From a checkpoint of a small mixture-of-experts model trained on Wikipedia.
Size: 13 layers, width 384, vocabulary 16384, 52.9M parameters.
Below are experts of layer 4 (counted from 0) of a mixture-of-experts language model. Rows are named gate (a neuron's input weights, with its number), up (a neuron's input weights, with its number) and show model dimensions 320-383. Each number is 128 + 32 x the weight over its row's rms, rounded and kept within 0 to 255.
Before each expert's rows: "mostly gets" lists some tokens that are sent to it at least half of the time. This comes from a sample of Wikipedia text that the model never trained on.

# expert 18
mostly gets: "Sal", "Mal", "sq ", "sal", "U ", "Jun"
gate0 [119 129 100 102 121 128  96 119 181 108 113 119 145  57 165 161  93  90 114 130 186  91 134 168 148 142 200  79 141  79  76 138 144 139  98 145  78 141 176 134 155 122 112  94 154 184 146 231  95 151  85 110 113 163 150 112 135 181  65 112 175 111 137 161]
up0 [115 144 140 168 135 183  88  91 108 195 132  79 110 163 121  74  83 108 145 109 150 101 132 123 150 107  91 154  77 136 144 181 116 120 118 144 142 168 146  80 110  85 148  72 106 151 200  82 190 113 105 137 129 159 137 144 137 183 183 173 147 135 107 131]
gate1 [128 116 110 117 168 163 219 137 150 177 121 103  87 150 148 142 123 195 148 108 120 108 129 177 112  92  44  79 132 104 130 166 152 155  64 180 103 172 195 129  84 144 130 151 155 127 152 174 112 103  99 122 146 111 124  86 132 116 118 131 159 117 195 113]
up1 [149 148 104 130 126 160 123 143  96 175 133 120  90 165 135 163 120 140 155 125 122 161 179 194 128  74 162 129  93 139 157 127 129 106  83 110  81  88 134 150 143 113 128  84 127 154 108 137 113 155 133 119 148 132  82 124 121 156 138 146  99  61 161 123]

# expert 10
mostly gets: "part ", "name", "also", "However", "Title ", "Born"
gate0 [148 157 113 117 148 142  99 153 120 143 100  57 136 160 171 143 115 132 170 136  97 126  52  67 119  89 136 106  93 130 115 113 136 102 116 189 174 114 137 126 116  89 109  98 128 151 128 132 134  68 137 137 149 174 162  93 116 145 141 105 119 105 133 140]
up0 [ 85 153 148  72 113 114 102  77 159 143 154 173  87 106 105 136 132 121  53 122 128 195  95 132 149  81 188 132 169 129 146  95  95 110 144 140  94 134  76 120 145 141  97 114 137 109  95  65 108 144  92 133 149 178  75 163 145 154  91 134 163  78  74 134]
gate1 [152 111 114 136 153 128  62 159 101 168 136 148 149 181 136 144 153 120 102 133  83 183 118 120  16 128  72 175  66  79 105 142 146  94 132 116 110 187 138 150 150 129  77 138  95 135 119 103 129 146 155 162 148 103 119  65 113  99 176 105 164 177 160 135]
up1 [139 138  88 137 127  63 145  87 143 134 114 152 123 121 134  84 124 138 147 171 143 106  81 122 144 177 122 118 128 165 120 222 140 174 146 156 113 133  99 132 140 134 170 182 141 129 137  96 121 114 120 162 130  75  86 105 112 122  98 169 147 119 128 129]

# expert 4
mostly gets: "In ", "well", "near ", "within ", "Mor", "Dor"
gate0 [121 143 119 131 114 132 146 102 129 127  72 105 188 129 170  70 184 165 150 138 137  84  91 125 120 130 140 142 166 157  90 194 147 131 123 203  98 131 135 125 143 101 109 107 152  85 132 162 169 114  93 175 148 135 201 115 149 117  85  91 152  76 123 121]
up0 [ 87 102 160 133 140 117 128 155 141 113  95 118  92 108 136  89 120 102 171  54 143 118  86 107 128 132 120 148 114 162 142 144  79 119 111 137 138 108 109 139 158 134 131 104  77 119  93 131 160 144  87 105 151 199 105  79 184  96  68 156  83 116 143 119]
gate1 [120 142  91 165 117  99 111 156 118 150 106 127 138 173 127 139  89 106 142  90  99 114 134 116 135 124 121 119 119 116 120  75 177 122 106 160 112  95 105 139  86 121 152 174  98 144 108 132 161 124  42  94 155 101 102 138  82  95 139  19  88 149 169 198]
up1 [131 161 119  78 137 107 121 166  99 178 135  95 152 181 141 142  53 111 164 125  92  86 113  97  96 122 120 119  81  99 108 160 110  99 166 107 166 109  95 109 115 105 165  97 171 171 148 177 147 103 119 101  79 153 135 116 167 138 128  83 132 105 165 154]

# expert 19
mostly gets: "cap", "round", "out ", "close ", "back ", "up "
gate0 [115 136 127 126 139 134 144 154 124 123 125 133 189 146 135 132 126  86 163 125 156 130 127 122 106 183 154 174 145  99  71  91 148 146 128 140 134 118 169 131 178 150 107  87 124 162 129 146 192 121 140 139 155 146 175  84 170 102 141 122 111 126 103 132]
up0 [181 143 127  87 139 131 110 130 112  79 127 142 148 102 103 128 117 112 129 216 115 195 135 149 110 167 115 135  97 171 185 113 181 178 227  97 197 112  95 167 144 118 130 155 100 159 158 135 119  68 129 119 121 135  65  98 130 107 137 160 112  90  95 142]
gate1 [170 142 132 121  95 124 130 130  82  73 144 141 188 106  88 140 142  53 144 140 180 141 133 124 154 126 105 107 120  95  60 128 141 135  77  60 139  65 205 110 137 151 165 174 116 105 141 203 137 146 126 101 119 123  83  91 141 123 177 129  94 116 131  96]
up1 [141 138 142 170 158 130  96 130  77 146 144 115 155 127 132 201  88 128 126  94  92  63 138 162 113 145 137 115  92 130 153 133 169 103 121 198  45 122  95  91 114  81 104  80 101 164 132 101 106  85 102  68  93 175 130  94  53 156 139 128 113 132 128 115]

# expert 16
mostly gets: "cap", "Votes ", "olog", "′", "Court ", "fac"
gate0 [157 153 103 129 139 170 120 124 115 214 151 117 115 128  76 147 116 143 104 158 130  37 130 133 115  78 126 135 134 159 163 161 120  74 180 126  97  56 153 102 107  65 168 135 107 107 121 148 154 118 139  91 135  80 121 100  95 126 153  95  72 135 101  90]
up0 [148 112  94 112 139 110 135 141 112 157 162 200 108 168 177 122 142 122 132 144 186 142 134 151 176 112 126 164 157 180 152 128 101 173 168 102 150 131 126 161 162 113 133 200 164 144 137 137 102 170 148 115 146 179 115 168 153 201  73 146 149 136 107  84]
gate1 [154 161 110 140  99 178 180 146 129 160 110 148 137 117 185 154 163 110 118 177 124 150 170 138 172 149 142 113 141 131  78 106 181 101 120 129 148 121 105  93 156 175 103 135 126 169 216 175 127 106  41 101 125 173 151 107 156 136  84 197 140 124 163 153]
up1 [138 115 129 164 131 163  91 157 148 133 160 164 162  96 107 137  76  77 159  62 145  95 122 123  54  98  93 107 161 135 158 121 106 177 123 180 144 132 104 115 180 123 187 147  72 139 114 156 134 135 229 150  95 149 124 139  80 150 109 125 112 101 107  95]

# expert 5
mostly gets: "worked ", "moved ", "%) ", "%", "get ", "ness "
gate0 [108 146  87 117 117 154 123 112 141 148 146 121 116  75  67 118 122 140 105 149 133 149 117  91 138 150 174 109 105  96 129  85 154 121 125 102 144 135  92 107 129 120 130 128 121 145 157 104 178  99 112 102 111 156 164 154 166  68 120 152  94  79 111 137]
up0 [ 87 136 156 102 135 143 144 119 174 152 121 107  94  53  45 125 129  86 121  96 194 120 188 167 136 127 124 153 143 132 167 111  92  76 185 102 124 130 123 136 140 126 125 136 106  89  97 103 156 131 161 137 108 126  64 164 171 138 128 159 132 136 136 139]
gate1 [155 132 124 121 126 101  61 196 102 124 143 137 167 107 156 158 118 133 106 102  83 113 114 149  99 147 144  83 111  77 117  65 138 121 101 161  63 143 138 127 109 107 151  92  96 142 131 131 107 155 176 130  85 186 161 165 108 162 192 176 122 176 108 116]
up1 [ 79 115 138 111 149 141 103 128 144 135  53  95 106 155  74 128  97 173 123 101 143 118 113 161 204 131 126 161 112 143  91 160 112 168 133 139 117 136 170 125 122 149 179 117 114 140 108 100  81 135 163 198 136 105 117 150 109 134 156 143 101 121  74  95]

# expert 2
mostly gets: "Pre", "Bu", "Pan", "Bi", "All", "Russian "
gate0 [145 167 147 118 116  99 185 113 139 138 109 103 167 130 127 137 133 159 137 144 103 121 100  78 116 138 169  50 152 175  89 124 149 114 148 113 110 101 127 137 188  98  72 154 153 163 119 156 152 125 138 136 112  97 185 108 152 129 202 130 105 203 120  98]
up0 [149 102 116 153 172 180 135 152 164  78 103  94 121 153 173 104  92 219 105 122 146 167 203 156 146 116 127  71 131 139 128  89 104 142 127 109 156 118 164 146 143 153 178 123 138 115 160 157 131 100 159 187 100 119 137  96 126  99 146  87 122 159 186 139]
gate1 [154 145 120 140  92 163 134 120 105 160  89  54 175 136 114 141 156 106 144 163 132 101  84 160 136 149 164 140 112 147 152 117 107  69 154 123  87  64 153 110 127  86 143  97 114 158 110 173 114 123 122 144 141 125 143  99 143  84 174 109 133 143 129 104]
up1 [ 99 103 163  96 141 136  60  85 123 121 106  93  85 127 126 166 133 151 128 105 179 154 131 127 151  84 150  94 131  97  88  91 120 122 115 148 115 139 139  88  67 181 140 172 142 180 126 149 124 148 130 121  86 173 140 153  69 111 170  50 119 101 124 156]

# expert 12
mostly gets: "Ward", "Em", "film", "later", "season", "km"
gate0 [153 155 161  95 122 157 159 165  65 107  75 123 112 124 213 134 151 100 173 141 134 136 140 127  90 105 134 146 131  94 104  77 141 122 131 122 188 134 156  50 161 124 162 209 125 104  95 159 214  98 118 125  77 143  44 116 109 101 117 111  98 123 150 158]
up0 [149 133  78 119  43 131 180 117  93 164 113 121 108 124 135  94 146 120 108 143 168  89 135  70 117 128 164 152  58 162 102  79 124 128 146 106  64 106 133 126 166  79 153  78 114 103 114 121 154 131  72 125 104 115 134 149 120 154 136 114  80 135 140  89]
gate1 [175 137  88 172 140  89 169 116  97 186  90  75 171  95 171 137  53  96 160  84 126 123 125 157 104 165 141  92 102  98  98 105 135  89 143 117  98 120 197 129 153 133 145 170 131 135 113 134 126 104 100 134 138 149  79 108 132 148 103  88 150 114 167 161]
up1 [108 100 142 136 114 132  74 108 152 111 121 116 116  98 142 140 137  90 133  40 101 164 151 166 154 143  98 145 115 157  71 132 128 139 171 102 148 167 134 141  97 144  99 145 108 103 114 129 143 149 119 132 170  86  97 148 127 107  92  82 129 126 143 132]

# expert 17
mostly gets: "\". ", "). ", "His ", ".\" ", "\".", ".\""
gate0 [180 166 116  97 133 125 170 164  75 103  91 157 175 133 185 146 124 177 105 130  59  90 116 159 112 147 144 106 111 158 125 122 172  98  77 130 114 128 111 124 128  70 129  53 145 148 145 162  78 112 119 109  93 122 185 171 136  64 114 117 127 181  77 123]
up0 [162 139 112 118 155 143  74 129  84 123 179 143 131 113 127 145 183 139 154 222  79  67 102 150 114 149 125 146 121 128  85 141 117  68 188 119  59 132  62  74 138  88 128  82 113 123 149 105  98 123 120 109 126 134 127 164 119 116 111  58 152 132 130 137]
gate1 [105 121  92 123 105 165  92 162  84 148  86  84 154 114 116 181  73  90 161  93 102  90 150 182 162 122 126 122 133 170  70 145 136  66  86 138 144 124 119  82 122 121 169 145  70 168 145 152 137 112 121 113 112 114  88  99 162 100 101  69 116 122 154 151]
up1 [ 95 153 148  92  99 124 116 130 137 109 147 106 153 138 135 114 143 124 147 145 111  61 136 132 163 175 126 130 109 174 136 154 120  86 139  88  41 150 130 114 155 131 151 111 149 196 160 117  93 137 133 106  90 180 100  13 210 152  55 138 157  57 143 140]